config.yaml
n_layer: 12
router_score: "softmax"
balance_bias: false
lr_router: 0.000803
n_head: 7
head_dim: 64
vocab_size: 8192
positions: "rope"
rope_fraction: 1.0
tie_embeddings: false
init_std_up: 0.04
decay_fraction: 1.0
batch_tokens: 65536
Below are experts of layer 3 (counted from 0) of a mixture-of-experts language model. Rows are named gate (a neuron's input weights, with its number), up (a neuron's input weights, with its number) and show model dimensions 168-223. Each number is 128 + 24 x the weight over its row's rms, rounded and kept within 0 to 255. Numbers have three digits each.
Before each expert's rows: a language model's description of what the expert responds to. This comes from a sample of Wikipedia text that the model never trained on.

# expert 37
It responds to: German articles like der in titles, the preposition by, and mid-word pieces after prefixes or hyphens, such as Rec(eption), pra(ise), Jean-M(arc).
gate0:150108149159130110142124087125128151147088146110149128133108143144144149133096114113123093115134097143137141177146132114152123141149132136147161132124115154105118120121
up0:156152093139093154125149155138041151102095122110136102123131114148117139155121151142137130133095140124141160121154168109122116135114126151149131117112117152093093120146
gate1:147098150127116115177148144124147127153091106131132116126140145126115156117081138140116138081088096128160152125154157106124134111096113134159128134105134121130092138072
up1:136152142188120098144112109106127148134135134111158148133132166125129122109127122131117097093099139132113118143126183116170100137139135107135153123134112154109102105103
gate2:167093134173132097128141110139147092143123140123168132138120113149155147127116113160091084132096123119152116135157176126128120129158150131156162150160103149076144087120
up2:114078120164143147147131138130164083081163141098111109090151113113163092121124167122111124166169160110075090133122116143125132112128161107127142136134151133117143117152
gate3:176146124147157153122156130103206125108112120160110127094140093119153141084130116129128127165142147146110146153132098122112130135086156164102120127104139066110140035135
up3:164148131152120129157177124111140120145139131146139124136108138121158170117163099126107134156104164170065122100152098145174148144111116135148109155141150101102115078138
gate4:147114133167130124145112134106120127153103166099171149164126138174163163115140107125091103110116106174113138174187153116182128143130110154129145150129083136090132121127
up4:165122173125095125099128082092097155128102126162151108145144122136110148126116141121101170105145105098177121071125159124166136143128162152147163149157141155161101093115
gate5:154077149131106094122099111126123142145116148111160151123109154156124129140130113097106095092114115143130143155125138103137107145162162162138130140157116145113114117106
up5:148093155122163144113114132108151158130121164087120101133110130085096137117131135105111102100121117107158106134176143105121123088124169127147110092145149117072140109109

# expert 38
It responds to: Ordinal suffixes (rd, enth), unit and age words (years, months, %, age, birth), Afric- stems, and capital initials of names.
gate0:140097125140106097118124100130134165145126167117154154143113135168140149106116122089099119123128105154141158173134150103148102142184155167142146161168098147101117100133
up0:175144111161092084131110108159105095096135122135126129126172165143152129115089136120148157124126142144101117127148119141142141105193151148122141107155114149135109080128
gate1:157101141165084123104100117079163136144101163091134152143117132141161142103115098087099117102142105151110144151151154117116111144144146167148120150162120118073100133105
up1:129084104147117167138136120104154166150128159110123130159114122166120164113106120081109131158144128130106131152110118109113095130139114141134101103125113128118116159149
gate2:179111126153098106146105110135138151154103160115173181142125146164135147096129112102103088103109125135135134129137184128144122132132152156133162140158090131097110114106
up2:170094069174137155163121136136126110112104148117173146150105143157124118085143099154141075110114155117167134094124188152138154127141132107146175139154093117111112114131
gate3:132105158140124121134095121093143159153111163091153138183127160134143164116122109103131114096112106148160151154132150125122101149130122161143147160164111170128106129112
up3:163143151139121123113147130123158129138157136162158133167116123170104150100092133142115127092115138150127184125121139109143151117077148109134137103126111105091117157107
gate4:140097125180112132134128087129165135143115138101148148144114130131137156101121089098123119090103114126150173176135184122159092122143115142157139119156135138088105095084
up4:139152116146114103115126120151178097124149103175100157108106132114140111106148131139172125141108162103143116169138165114105140118167158130129132128160124125142146139112
gate5:144114164166110113148080104112163138169088174091166137136107149133131134130122103088127137082100114125113168152136151090120107155134137163138142162162098144079116124102
up5:142124110155126151122138140098098114116104162157141151107111145178102137152126129113104107096136087165146129131116115159131150108113147093159126179169078174151130102144

# expert 1
It responds to: Opening pieces of split words and short word starts after articles or prepositions, such as associ(ate), sens(or), cycl(ing), b(oss), plus of.
gate0:141083167133119118109112105098137147151089139132121138180097153141137177081115103104093104114101089149167150150184143106128126137137157133134158142157115137129107115124
up0:136128160132142131111094101149093122148119167102116166160133159182106090141117089115119159152124125146144110144132147110102106147105118113154154104116105104118129143099
gate1:147121134161079103118116101125156149129113150119151147164081161168153132123113108122126092119110118156141168164159137123160117151151152143130139156160104149100118094118
up1:153126116120081122145158092104077105090119154084167102155113156116143134123132107098132092140142106186170148150135111129155142179112119121162120100121110140133121149151
gate2:137129151128120127148094090114143122133105147093103130152101116123141139094163100067120136112111111168193131160153152101157124150134088108169127106150145133111107135099
up2:111136130145099113177137165105169136121147089119128136151147129126162140141173155117127134121175106139175137120167172154147129119100121146104143121134140146110156116147
gate3:101161173132105108177102134135140150108100093123157115139111079157128165139134127113127094096133144137224134130165113140177076164084171071143118155130117168121082103142
up3:157133156147109073085138101128131128146090161099160152142122163158154129096111109127128121113102110136137151118158122123138093150144148173165174137149111126098124115119
gate4:127111161141093121144093116112140147146125175104156118140112118140129158132096101119105098096126102127135163158120141111128113155121148141168127154175134168093098128128
up4:178081124123069134159133096138108130175111162126119131166112112131124147128117093127119144096124145081165134119075122091114126118122158103163120073139179138143126137102
gate5:156065141172126087117114103093174151159123164114159151170137129158140165110168100118104113129143092137138142168129164105174128148178144126172145135135108079123115120100
up5:145087128109106130219117162094146142132112128127086114185134090122077138128095109122077122125172134149173114091139130098130124133124127090106091119107140162130111121113

# expert 30
It responds to: Paragraph breaks, heading markers like == and ===, sentence-initial The and In, and capitals inside codes like WDEV, ChEMBL.
gate0:146100153181097092145090081115153154155098157094153151142106124163158135097119090121099132113129130155127152142152157105128109130142164145141155127137102132119088124108
up0:112132112169175099104094127111134106117134162151082124134115152106134127148092153149122095159166114133128140105113154153174088131130176097143156146122096154125089077135
gate1:128138108131121082179141128148177101126115101149133135117149150159142140160082146100124100139082157106155112175142118131138118121170092156136116091107105088138128080161
up1:115121101120148149142162160159118140151121133119146127129164154100128112164131158125138124165102156126174124099122141168161144103129130116086113064096135078151161115137
gate2:142107134167105106137089111100154131157089152116137150178103154140138138085138119095086119120147135153114132142129130108122102126122145136152161133161099141132111139082
up2:092118130110132134156096100117155102134124108163130157136114147154118134074118135129099135145120127118127122156095103148141124119152136130175118119163137138154137125116
gate3:133094120107149141126115143098126110140101082137130163144127171189147104141119114092082118146170136113112151127133102112145097154145127116137144131134100167138144118131
up3:100137106129169126165093128150173115109145112153115142090163129122192095155146149101104132116137156119131112134079151138121141140093087127110132105150107160123177117130
gate4:158105167137089115129123078122073150133108147108165143155121150157157164131110098106089129102100098144144160139156150080128126160159137135168136134129083117097118103107
up4:115136120151071138166132128102137090132126119124099106179094101158159132131168121115120128161141152105140142104165153151158174117112168098108139156158099124132144143158
gate5:142102160140113087095123096108150145153117170108147143145109130135132135091118122101102125097111089148119135124124168087148098145129128161131180144126103135086131057118
up5:129123150166103092143103131126148104110124152098132150134075114111094136075124108165091158127134081112123128150133125096136138120159100110099135137127134139100138110111

# expert 40
It responds to: Colons after infobox labels (Location:, Legal status:) and first pieces of names and rare words, such as Lem-mings, Al, Tom.
gate1:163104139174120099122086127120181139163111155095138135154111155127148150093117077113117114100108121180157135169136133108139108130123145145131139140150096143099118092094
up1:167085159143113092141084155092126146108106132099142099100139133148105128116097121135117174091133150182130156119152074115146112145104176109172111152102102147101173096148
gate2:127105137147106080117111097110176161124108154122159168132100146137134158106111082102106113105139101136129139143171142134150088149156156121167157138175101128085092104130
up2:150127121170100089104106087170145159132118139131160161153138112121112133100133128123131144126146146116150138149175158133177153121146121131141118174117147165083111138137
gate3:151102147160100107108103113099124140135094163121157155166093165162166146113101088101129087126099110154149155140175169120131120148148129146148133153147099128129103116133
up3:148085131109121117116089102153122150132159121115119184117124120105142098133146139129114157096130146123133119095123075157135130186102169166142130109117130141142065126144
gate4:151091123163121070107130137124089171108123132111155114113106149102149126137144115098123115098130128155131157125165164129169099154120159092148125116131112126122135141136
up4:113137119107102085089117110142118109101136107138146109127132114118114105143144148142157129156129178119101129122148153143118142142136082071126127143119161113123168156166
gate5:153106154152075093120091113094154148154118148108134158160099147136126175111097108104087111119112088161139138158163146124131091138144158163144141128129104132125116113116
up5:117106120146100095148136095120151156137155098124142144151115159173146142115095144077134144162131101152138102179156083094146112102151141127151182123153144131114115102104
gate6:117127138145091110131092142107141147150112139097122136158128153131117138113133122100129102130124105120173154141125161128137094128158133162145131152121109141117094082118
up6:120089136134143125144118111122151142163139153095120146157133110167135131118108091109085110119089105109107130166100144148153083125121121160142091138141142147086125121115

# expert 36
It responds to: First pieces of names and numbers after a comma, colon or parenthesis in lists and tables, e.g. Bel, Al, 27, plus when.
gate0:158113129147103116120097090105147163141091148091161143171102125132139165106122107094120119095122085157145151166140139105148123156162144157124152146168094121087096091100
up0:120159142128147110111136130097169100174115157182113132175103130121148131128113103099141131088100103127150158142141180134148136136139121128082112126137107169130122094096
gate1:160119175149122143115094086095145129147125147135153140153117127109129148136106086111101121100119099136114161165123136099153103171131120168147135155139112144124107092123
up1:135143143152143129139156080120184124146133133164147117109129132109148116190154089156140122123145134112111155104128162123123162195136072158118160131158122145153159105144
gate2:117130151125093142118109127084100122120078132122155117160073160134162167149141089106113117122172098149180139162165145122156097150141135098157125164124078159108111118103
up2:128159090133178125107139161126132119102092159128119087113087109143149148130142114146110167142156109095131148157120095145187129160114109098139115145119080175135113165127
gate3:113160163122104136095127103153174134090120153117142108140143125162132150130065136147129104109080143157110155114139132146132084117153155151175099149131148172095101137125
up3:134163108083121169129121150149168124114122105102092125106124125114108087112124129131183122108106110084123116108099147171116118101078127127083102157125107145152159104140
gate4:122115162144128114125115100134092149160098178100120168149115153153110172145135118112128099078104109145110152147142138126160120144106167136138166118149090106087104150084
up4:114139159106131146095115137095142136113134118091124120126113150152123160098062134134151138092104127097113156159109082102160124138100136131126131126109122117122120155092
gate5:151121148139099130100104085105150154138103172115168146160109134128161138120121080094094092116127094157142162152164155122139117149158150174135132141144105137120095102083
up5:125090094152120143181132139120137148138119118127160109137167119157102096095081122118087127144089119135153113134123119156097096153176141099150161137170108130128136100150

# expert 25
It responds to: Opening parentheses after names before birth dates, section heading markers, commas, and numeric or letter codes in names like DF(V), IE(81).
gate0:137091132146127084150118114119153142164099156119171166135108133135163166100107094115088088100125088151131164161146153119154105159137131151161137132155115141100100106114
up0:073120120105148132112118094132161161158100147144132141146098104110110116107082088117128109092104111110145121121143153148168105138124119134116118144144125131084127151107
gate1:153101170175116122128091108113104136148109114114178144144110152140131161112122112110106109124098127167157129152134141116185134148129120135164168165164116090112133132125
up1:121155109078114112149131144136119135165124164109118123133107150131161144116115147096114104124163133101171160112119134143140113112176093128158085139136119178128089112148
gate2:140096165159131129157125070139136163155123159120171125153125166140151131136128118119124121111151115140105160150156123119128128141138124168157153146153094141113129161102
up2:132137106168127147125140143121182159132094152146153134104155137123149144087127164127095148103111111131150148086156175145156130127110140124115126098153136125100099104130
gate3:163089155158133141113125107100142130146104142108156117147099135144163133116137122117132133129123118177109157130151145095128125155131152120156154112125107145088087146087
up3:115117122122153168157125129130162130138168102126156146107111166104139128150074149093141116087126134154146127107144128126072111107136115150152111140093138163157131159109
gate4:138123146165113120098134105104127144160097147109177137120094167139177174128119110124102087122102121124117165137136159104140128153157143186145168115148105144118107113099
up4:152128178101155089185125118134196125156136134123115156154132117125102149087117119100121137120130107159146152134111156120121120159092120065126120159119136147146151131093
gate5:132093130165105128123129133136138131156092167128160123158091148151149133104114131119104102112123110173116148129184159100153137121143137160136103131133086151106107125104
up5:152117117139129093113145116137134133144123111091125157129091162119184147118089091085161155116162141116164138156163150136094128136123102126140139140155135150127117137155

# expert 0
It responds to: Mostly " and", " but", " with" and subject pronouns like he, it, plus table pipes, semicolons and digits in election or stats tables.
gate0:120117155148114125136115130115146134169097139123158165128117141174180150146106101114124089099124105161117146151143127121116117155177142146131130162152094165104098132120
up0:122107113145147143122122135119139105123126120097141115137123153120115148136174120137115082155162138097138100141144163122091114124109114142129191084144127131117115122104
gate1:147124193124104102171109110116138152141140137106133141124150121158152120124140136152116074139153121163183132138123126129119140145187122145141165141125088159102133104088
up1:125103155119115106119145091112154142118122150111151127130148080153140111138129115133115147146089149138112150128155112133106159125130110154132056145094106171067138099145
gate2:153122153170100092141085104094141147155118151093127160153106143145140153110128099118109104115109102149149151164161136100125096167120144150145147131175106142104109144131
up2:087129142142123093135089159104131119112112161118066158169093115140101131093122099109107158130113091152145174105118144136084116177075131144108101094149150130105117154161
gate3:161108136169127120143118126097174133139108144101166148164122135139142117132138107087130132135114112122080127188134159106149112117176109136162172149141123138092106129111
up3:137128095193121094140084103129179127134145129123127119149135125159071081103132098126142113104115118110135094146142146138133159067144119121137137161163155121094134131141
gate4:137087150129087111132091119114144132162103159122151135133091158142157137105121113101081094085096124158139146162156146119152113149128151151162140145147115144106113117110
up4:140107145157128135138123129138171165132139133112162154143121175131118132079148156100121138115121137126173119141102132124160128085145139166142102120109138165129112146158
gate5:149100132144146113117110099121145162159107169112124138134087140136126182146125113098106095117121103152108165125133148107109133168135132145161154141166119123111127124091
up5:115072110151124105136110148107092097152091139083134115144119104163149165137137117108112143098109132154140127100122184137104131153142103143113112141109137115085153172110

# expert 5
It responds to: Word pieces inside names and words plus function words like of, over, most, well, than, e.g. B-elf-our, ass-umed, rem-ove.
gate0:128111131171138086113110117128128161133086160110161166155093153137150148088113106079111100114126096125139144163151152115141113133131142122162116161133084166104094145072
up0:124151097161097138114129116147130143101112099120129098134133153167157103104108131082160094141108110137099143116125082145127118125143112147099141151134145161117130175112
gate1:157098145124090089112132102108121147157091135097174149139132133140169169130134122099098096100131105148160144135156141115137103148146125146136140138149086149110097103117
up1:131122143138122133100149105123133136121100136097171113121147123099074129106115144121146090105147140142093147137125092161114163169150113102126154140131143099154099062128
gate2:142115149149103122115089117095123154164100145101168132150137140157124123094116092120103114110105100159135179163141160109146105142139167176166153144155130127116095106113
up2:139137160110101121140136131103133167117124170138136128144093153148123186153158097116145146135150133096147101169125118096157120166128135135156156169167108109162091107119
gate3:136101144171116111113107109120125151166094159111144169151127149124174146106096109118114107117104117147147169156158132121157088140157135151160130167154099165102084123112
up3:149154145162114127080106082098101102156088121110144125108136098174085102136087123115138101095098137094149137145124118119094139131171130133138149110102132115125102107124
gate4:147105155142092106120106102091124137144109138126181173162121139159149163110131093127087120111126117149154143166143148103148100151164147146159159148177130131116119105114
up4:094114133136152107191123137122197131129161082156103131125156133166094134130146150088128093121130097086129179110135130118118166156134124113107136141123135159167107081160
gate5:157096146130115091120120105086099142140123128092135172149128153140164123098123106103105104107123058157128147122134125120113112155129137164156140144149122116103117074095
up5:133100179148130104101157136126159137158110129070135127126135140182165142140130124142075132117108139124096140129108149149102107139122123153131122170127094112150096133134

# expert 27
It responds to: List-item hyphens at line starts and first syllables of longer words, such as Con-, legisl-, re-feree, cur-ricula, El-eni.
gate0:135105138152102092108100095113135152150106160109164142134134160139138160125111084102107126114135127137138177135158162100138097167139134132145149143166076133113080107111
up0:108106157119121135132093109152118147127102084114080145170139068132123152132096170095097169124102101145126148150120137090159115122088110117144155127109117169179125115108
gate1:133144174172143107155090108130137146137080175087141169163135135122145142083116086109119118128116098133148132163173129111123098140131149158128167115162113112113104113094
up1:120130150125094120117117105142172102119111116131147166131170090142136184104047114103113145139135165137116115111114141120127108114135131128145134116102139156128135109119
gate2:109117126128088113166128165098105139137098146093173155145088148101137165098159120124110097128099090142140140144131159118146067147162130110163146157151109118131083101090
up2:094159071102141151122113153140093118136146134128128135122140130131095125145099119137101091133102137123131172144098076133098150126155154177143092153127148173095147102127
gate3:162120144138127109141088113099105159144107185090155136143124143169153158118108096107091102107121094172122167183161151120134100131123141157129141144156126147077116116103
up3:106118117166099120151122103128134152126127139141156164099156140100152123166127113117164114133102150144127129119108115126106108163177180127138083100129125134099139143113
gate4:133138159136107094120113121113138129131126167134141129123113141122123116114135099109137094086083092136172130102142143121126079135120138155148087130178140107114116122082
up4:134123146173100108137137096138089107102142125108147153144138108151137111143149146137158120134134108132134108149129102107116140105119098162109128129135103115077122132092
gate5:162105154155132094145090127116123150144110171133156144159115127146164133125124100115110107134124109136125157151159146126189127164132132152154148134164113131106100109094
up5:133109118076143150185141120171115180175126113082124150167101168133173145148147133099161085140117132135108155136114100154124140156137136133162146126141164109160100133146

# expert 35
It responds to: List dashes at line starts, capitalized place-name starts like New, Saint, California, numbers like 19 or 24, and non-Latin script bytes.
gate0:156096172160116116130122106127143147172087137104137148118106136135140140111108116093081099092125132151134154143155144103148102169138138164162170167125119150108100128121
up0:128124135155114122105150148098174157123154148113160153151105154157110110107122097082081121131111110129128167145125145098152091166141119146107147086125150165106137149132
gate1:165123162131110120131098108123143157140093137102173152138121130162148151112127099112109099124106124150138149148171165098136108173151141156148136127166097152113111135079
up1:113149097136127116190147117133118112139137131084122181131102133154114096129130144085111096119108133088152133109136144133148133107116143128169131105131140135123118145097
gate2:156097162149096129139118118109131144139100156093171149135115136144138137110120102123105125091127113165148155164121145108151117152145164128139151130142099159099119114103
up2:144136119137113071124122136134097142144118152132130153138127160105159179126139120139079103122133092163110186160173134123111126143138153147149137147108138075104138097124
gate3:147089138163102096122098115129163157154113145117150147166128167157161161094124121098106111112127101133141141162137154101179112162134175150137160118160124142116098122112
up3:136145158143105089155112152148129111098141131136145113161114148134184154148147140127170099116135139157155153135146158128155112109102163158095125146134085122119122116088
gate4:120130156149118101122112115123152162158098182102150164135111131153167141091117101119124084123133107137116176162158153111137098148135120147164175142145085127096112157114
up4:139123122129093099086147106126120114111141142100116087133123167105131079128173148151107101147121143094146136154105106114143094120130134156185148110101112215120110149144
gate5:119104164159127093120089104102126158162123148122140152146117149158136172106125103117120101095107094158143139165143146118113127132132167132150149186154108128119107139094
up5:151160141126134130071105155101091111118102154134128131114106107110121098194133133099117113116120135097177136144114127104128118150107141107141171157114157110108120179125

# expert 12
It responds to: Line breaks closing list entries and name-initial pieces like Mc, M, Ober in sports tables, officeholder successions and biographies.
gate1:096127126159114154122113110101170167149142120120139137158111114129164147126059104146114089121155140129101115158111159126124161126166175085108104106139112165118122075138
up1:145083149139133101164124154152149113112107147103123125121143116123112121134165160108150115145103141104153160116161095103129128156143110177114164109153108093150100186114
gate2:133112135124098111104116086124113165145104153127159147132104150156155134123100104133115110123123112142144169149133130108164108152145152127145148154131099149095131142080
up2:087136116121133109139123106117104124145094115154129111112119115161138089073092094128150121108121137160112133134102157114171110165162146121150134156151180153138132136090
gate3:142130140117139116092102147128099112129154150132081110161130117079090127093121132112093105131123132131096133143118118128098115141146098124137148158126098154094129135141
up3:123114094085162131089118117189111140149140152125103149110149155104127118097098124137132118126136105148096168097120120114141125135109116112133105135090141141120141122159
gate4:172105171177111115146116087095118157144132133091168150133121120144135158092151115103102094118110125134138140123149133097149130163130114161147135146133115154114122140121
up4:123144144178165156126116084118085122119163145125169140131148155105088138099140087118149080092123157121074133114155115118158138073158085092077094173092158105103132151102
gate5:160096167141119112128117106104164138160107147098148160153123139141154173096124095109087113126100121126123161181145134100163087146146144133158149151145109157104102097115
up5:111149129122089175169139106142154148127110109096145147161107109146117138118106133105143106137092078089162164165114132143184129174128118174100173168120066139100095143092
gate6:155082159135111129096109101106122138144103152121144140168111171135133134121143082099095069086159098155123143137131169128110110156125147132155143152137127146100119128083
up6:150121144099126147094116170121144100156108152094100117148141150153072137168126099145107140114171135130157099115139128115144152167121094136137085112138125153124094146127

# expert 21
It responds to: The conjunction "and", the preposition "in", and place words such as County, District, village, area, region, plus mid-name pieces like "Mon-ami".
gate0:121098158142119099112103125123160130144097148104147136173072147124150155117134094120100100130104112155117137156146160106147089176163135156163149159143103148098120137095
up0:183129167144118172108077134149107175111108159135123126089125129166165136176126155098143153100104120095161128135158127111120085106145152134152094146155137162132158131083
gate1:137115131160139122131112097119153147137125172110166120156095147171138132121111114126085135111079128140122126126118137101159097142130124154133117127118073125106131170121
up1:146137146129134141111131133134139137154112096161144139162127169109118110151132123142104111138131123145119104116108108143143123087186160115118146103155130166151121140137
gate2:143107138139113108133119128127152165161100165103156163154128161159145142078087109121089128103118124124121149167139143118156119149116158144163125157145100140108102117105
up2:111149129109094111108127116149169122139153123159157164156147122124128134129143123173108141105089117098117144182195132150157122135137139167146112125171065118125154132107
gate3:135105140181097092121120118114140167136119141087162134176144138175126120099131104121120101119077096175147158178199141106165109120126147127144180175167114131117126116113
up3:100161131148097134141139127124127164133115098147126133156153146120094152183163101150122155116154133111116130148105121098144114118149129097139199140132151108101124169089
gate4:116081170126120119128104100116151142134087132130154146165106141157117141140111103124107114093102096162108149149140147129113089178122165166149153162143133145090125124125
up4:144130129113117147097101142119140144158141134118090156144082153144175137116129108117156105140141132091153138142161161125144120131137110115089129156124121151142155117131
gate5:160139110159142121106143118080124112121145165116100142118103127134190128095137097147124095094102093164168126131137166128128119156191101124131115190130117148091085110118
up5:119097132101141109153118098097153141122128125126176123138090144096106168119185109084116084149166157110126110132103132101157143126149129129122177158165101091134131153096

# expert 47
It responds to: Table row ends and closing parentheses, plus inner word pieces like ik in unlikely and Oerlikon, in tables, coordinates and biographies.
gate0:155138136149112125148109106092129142119119168120134133142101160148180145096142120092125120097111129189148154178158140103146101166135138161162145126145097119113092109085
up0:135120126097135121120125089143143137109091109110133138168166111181110120075110115140137124098124110142116127151142127126113086124169131131143095194118106108116153086117
gate1:143104140126096102138088131092142173134086140112156124163116152158172164118125098088110097106114111159116139154125130111153083145134134146142169141159125165113114111107
up1:151128141149105094123120157119129193120106096128162156159111133119145105071123129091147123130126091137136167156135133164127119144138113140097151134140105145107125179100
gate2:153119146129114103126108085086145154173108164091167138159101166145145133106116123099098109108111105123138167176150175090142107120167134153159139150174105136116101096118
up2:101118113171137081099116124134141137153111157128117156145170120153173120118164122129141129125109176129085111128121116141152102154179103128097114152150091125100126138171
gate3:148093180147120106116134116109139148146090163109171141133102128127113157095127120113102115112115117133139166152151144128143098156140130151139148138151099142125082130103
up3:124145130142134154175086114122168104150123127104109161125128146116125115105108094138117127127154092135103105154149153089099136124124130158089084150124140157098149112151
gate4:135096152155129095134093120124151150150123143093114132132090176177155128106108099132127089099116123131123154162133140103158106168133135157140190125137130139116090124084
up4:123090137129147147147125102122150151161147146129095154117132139159122123114126090131113121118143149097092159118142112116145128112164155151163181116127142100113104142122
gate5:133139166150113097159114115129119140134121159119166127143108142155155134111127125086100110086130085133129145157159162129138106144160133119145147156162125131072128101123
up5:115151108198112120115099156133143125138109113108147119131155166178126090143134143130093129118129108149124142143129141134094130088103144136158160166150110110096130120118

# expert 48
It responds to: Possessive 's, year digits like 7 and 190, and final syllables of place names such as Choctaw, Begawan, also and as.
gate0:163092164125138123142127102092109127133118143108159154158094153156136170125118103088123123112144093154105140164160158108168109145153138132144146127146097114127114131120
up0:120147114130127151104138151130154136115129134097161101173087109138108133141171130121098133111119083169116147152137107151117145128129149133112152155142118134112104131113
gate1:152097150138116103131109105098126144152107168110148162158115154150152136085123099120099104102095121132136136143133171094147098172147132125139132131136111135087106123112
up1:160127126149142114173095120143138113125107130144130155164105152153127143082144114092114105128139092115143101126076159148163102133122133139116151124121131152111134130150
gate2:133095134111123078102099137119138178167085155098134163131118145156146149120115099109087101106100098150152145156154148101151083177138153161160133159131128189140110128093
up2:145166174116151154149132117127133131099147157088152134134153167166160169118129115139122140092100143159078100154108149132144146106113144164122103137105129137118167110153
gate3:119104130164121121139132144146159142123164172147130164117134143143115136151113118128120140137154140157112092164136107157170141145098156179107167114080111170079115095112
up3:159096145142102109103086111115137166136094121107152151143096116147150134088090118107124118105126109132179153142153160097118089144162132111173133175154099127122099130105
gate4:130096143135120112111114121108151141130099148103155133129121149163143128100092111121115090080128092142123162139130163111155100145150149134140136129135120113090109093130
up4:162098121124159124134085121154149114170095168149177137106119151123121127090130128095111156134148093159125102165165162106116160172170102114146119125163111138106134123102
gate5:136106163181136110102117112126151135141124168130152143152133143140136155131092101097080102087117124134118141151130168122158126169170151155138156149163084127122082107088
up5:171158147067081112175085131136135132113088168152126185118096114128136142110147099100134102131108130142139122132132125103137100172132159129150110125139100165071146128133

# expert 3
It responds to: Opening parentheses and spaces that precede birth years or date ranges in biographies and lists, such as "(born 1979", "Rigney 1974".
gate0:127097160154096106128120115122149151142125165134152156149101141131172146106118118126087095123138080168134151142148154129157104193182170127135156126147114110125118105108
up0:106093119159120149161145154152162102160147124137137116120152118104194175066130112148146112114141136150083114083145138131127146141133172129129157139122131160126093113122
gate1:155121164152122083094114111106134165162087124107174153144104168158141137117092078096088113093144094162118152156133143107146126155184157132128157132156108131105094111102
up1:166106156100157121074101119083117155140097126142156127113144166108134120143108082118131118115153115113072152102115131125155146167188149113105134144150108146088106140109
gate2:167128136158115101117103120102166163159112167110142150138102158140161136118099110118094110105116106141144158165145159121146105134141133145139154173170117124095097099093
up2:129112182143094141155168140121102119102103134111120122156116122127118165154152109101157139135128105142135125109124177150130155139135157139115142137135096142110129088124
gate3:146097154168105123114139082090059144138138138108140147135130123127163145124130105114093071138126126144161154141126156090168140160170159151151184127154104123120125111091
up3:141125117147167133084136156137084129130108152123133093144166112106121120094098129117121102092110150145164109126133146136130121130145206134126146104148129191115162108141
gate4:164135153136106145185130094134109111128163141137172096137131133148136162107090092096092128119132134161182151134115156111122120103135159121129160186133109137076114131143
up4:153095152166130102135120084132138148169135146118144129123092164136130164117114121081093101129138117158127134162126163102152143127160143114140126164119076102119126130095
gate5:148128166115111103143090094109130158163086159126175147151118141154144147105086093099094111117106125134133148164123171130147099170171133148140129143163108149098091098116
up5:137078127143163109091118123174142134123134118095127162168142090132193132146129157151111104117124133163157137175158149148163136160115155125133146146147088096086092117111